Experts of a small language model: width 128, 2 picks a token.
Below are experts of layer 7 (counted from 0) of a mixture-of-experts language model. Rows are named router (the router's row for the expert), gate (a neuron's input weights, with its number), up (a neuron's input weights, with its number), down (a neuron's output weights, with its number) and show model dimensions 0-127. Each number is 128 + 32 x the weight over its row's rms, rounded and kept within 0 to 255. Numbers have three digits each.
After each expert's rows: a language model's description of what the expert responds to; "mostly gets" lists some tokens that are sent to it at least half of the time. This comes from a sample of Wikipedia text that the model never trained on.

# expert 60
router:129128124164101118103068143083094061161129154096117122115102164097130120153129129107115140132078106121148129096151159107108096169105097124173169149145013138150153175156225132171128106067135129098065050148127110123090144077129135137165142103121189100181146155089148162146105142115134150096086129108114138137201204120111112091117163177164098111113148147111147134148093102156140097136108
gate0:079115081133221130121124122108117132130103125118096127175128081153130152122099163122130098128097146093157135126129135152119133140154152080113138182141118108121082193144104117106184146145115190140067130091168115124121150138173075104118096129172106100161125116067095154131131096108086124069162102109131074112144091157137157168100108091143219093171140161151243195130083159120152115154121
up0:162144159148176084093117122122134107089067166109058084110103167177132158170133203136139186130133146195122132137059164123113114149156105123118136106130149121101159115118127159125176109160170145142143074124064129152079129136145135177160115182123172138201078162144115111090120093095143169175103176136096088115123076089098083129127129118143081152120139074131170071110133145168174099148167
down0:170153000138152172136155157160141162126162071151153171116148121098142097129110159135114116126096143122155114107138164118161183146114142086131128094079148124160137150141123147135115179085112151096181130064087109144117145121135147180103152134191111148107070144165111141140104094131066057139139160102123142107119146211111159162136125080116123142152116098128126063157102108115114108096170
It responds to: The word the after prepositions or at sentence starts, as in "in the rural district", "of the vehicle", plus proposed and nearby.
mostly gets: " the", "The", " The"

# expert 50
router:106126098125111186169137132135095155161144106126136151127151120123118074170107111136125153157145150100163088107154153096090145188114113131175159124119088152142153160180213110145146149101123150083072125104148182111167099128070097115117132127154165111177116095096101154118130138140104158066072060071083118132138137205078157137093149154131111082145109133166180121189043106100129062125106
gate0:106114121130097101054124172134135145176128147096175132107129091125122142138128115127121075076100067113187089145092142163107150127113122098167212082114102089161077117111132068106152124094088089111053176174108144163137162120146114095166081084129160126139120144132150106124134126098126149128168124137119106121109150179082167153182172117087107077089207168178117109129178124178097170088138
up0:153186146118181128198091122111127118130200090131080146105117107138166113119091145141135166135118064153131148102136094094140144174149095150123110176103133156085134127134145097163141122129134108115158138115129069100112113119188134133169141145113066139160119153116156144156139185085140081128125203118077176133145108088171114118103149166103162235152089091144113165068161125111157042133074
down0:155117129153150096102131114100118141132171131124120150088102133086150122116157100168146177125105138167138137138087117195182072119057116112108140188142150135105164073112124041188108122103105089107167117126082088108127199091132126095133110050112176083061134109052122172145117174070124134128164140119118151163177114145121106108094161089092112158115134123085152079143169145159165148122086
It responds to: Middle or final syllable pieces of proper names, often Slavic or foreign, such as ov, kov, lin, ton, as in Blind, Singleton, Lorenz.
mostly gets: "kov", "ov", "gan", "vin", "han", "zan"

# expert 19
router:118127103125098216170151186140092128171126059122145168123131147065152059109131139108105125121122094132168142107158125082066138143107099121156165144109086126135195172137163128168127118107059149047091082131111144124135090080133153120127134139109147115173128085103176193194126160108047143114086129111119150126137174120143163101120122146120159123118116145130163144149063068118150080118090
gate0:089122078117163114150111120057166098167103130123101135099168222155113152123141146072134111118119130093069112120146113070109094097139184094167156132103116118110124097156160157194148147087139108102109184158197116137154149086136202081150139132082094146090151120141150146115096075151158121124191128144094122106110159153137057100091116170105083135095117171083144126123135139174128133205152
up0:068102117105162122218114162132136176152099107165096152168157162106090139135181095181086092119141127078125159107160117164096207142158156133155169102139155095165101115160135157160177146148135113128118146147061102218105135140142133096120177143192124121161089112151178167079155072166120126118187116081097083117117137126192137158103150117111130136140133121128114118096121113130146182156188
down0:090147053163092142114197099089148134156106161124063087157116134174099139130143123135105096147130162129125159173148117117168107125153103116139165137105100119174130157207178146192102114103147139133134147126109120165096142135112162139141154166134094179016122157119138130097121113139148142155121132139069098138145117147114117130145197067130054081108073126208130109126087067130139176170129
It responds to: Surnames and their final word pieces in running text, such as Smith, Brown, Jones, Carter, and endings like -son, -ton, -ner.
mostly gets: " Smith", " Brown", " Scott", " Johnson", " Jones", " Williams"

# expert 55
router:139167092153115187126131166145121102166130084063145159131163103107092102180134109111112057145112145095154161139115131104100083166050127150189218133108103119139136184167170161170094145109086110079104058079117124131120120112117157160123165098128122101133111139100164130131113137120109147124096123064108132157142180207078175155127138113159150079106137163172140127174076119109160110178107
gate0:110133107165132128093151131075132114172111165124114120142155134160179163141164165169143118078161143124154141136174152168146074171114139079106129102114153097171142104173109091109144145096074063016127087101183172088137141109121160107119099130175104074115081111142182094116142112056188135134123142092131107107148127143125099115119134216160094104137120108110126152188087186140145132174120
up0:141114132105131179199112167085136110112126120114103118073158142172141138114164136166118133107133188166083120141163151135111114093121165085133151142109110150125177091152120169147126089128150130166161115160127143153135102154146151139097077056162115176107112151141109104174144181182164109129123082079058120115189100172149052108120121160106130095175167120162123109127135047080066214112124
down0:113096146128117148132218111113103125092158089152155100171162122099141138207104129087107144149102155171073167074151120098106115077150162177124123130068161102110080143101175190177103141116092101104144146137121086117135154183177119153138142106127164129115205146085145146119098133110138124150136103153114187091110094197140147139078156062085128065155168153150159111163116156141125111168086
It responds to: Mid-word syllables in South Asian, Slavic and other foreign names and places, such as Bangla, Mahesh, Managua, Bhagyashree, Krupniković.
mostly gets: " Bang", " Bah", " Mont", "Alexandr", " Kam", " Mah"

# expert 51
router:117105109120129165108085189110119097186094093151125181121069143108149092120145125120167138141116159100156156160129144107089052134098159135125142141114113118134138190140183113176098156057083132095070063206106124124117113065066123108157125117139183109161088118074098115175132150087121146109114161144170158123181169159130123133098108184127152083122165144080170131114078070132108107120158
gate0:052146117192150123122114076071121157125142086177155117170117155117084126121199074111163126119102101081127149124153042144083154169124159111106151103141107103087143190149156114112097157143124101111125093111125147091161164041156184136121166114094172174140134078079110164112119092108110167110130107130103054152131135116148099134122110104154161160066116157130137197165151122093084118122118
up0:156126140140094157161147089120062114111134129094121156086110102106090087198088062132143130214134098119113088066085108129160133181124121182132147144164174153128142093138118154117161065159152135127081060132130072111111149121089085174094137095130093104133167125150106096118145066068119118187085132086155171112149080130120167161146150096099107178157096099125132148120168156150151132066108
down0:115075120175117112184090053077142128121187127166140124082136194147130158126084144153090167160139096108135100089144121064090095082149109157082100085170135174140164118182108124186163149079119178117106166160164085147147171160123104127141137112126131109097117110070114122096163133149133153117053171150095103146101148149116085137081219143145076170099109130128146119125098101164152137122151
It responds to: Possessive determiners and 's after names: his, their, its, her, him, whose, often before first, own, father, wife.
mostly gets: " their", " its", " his", " him", " her", " His"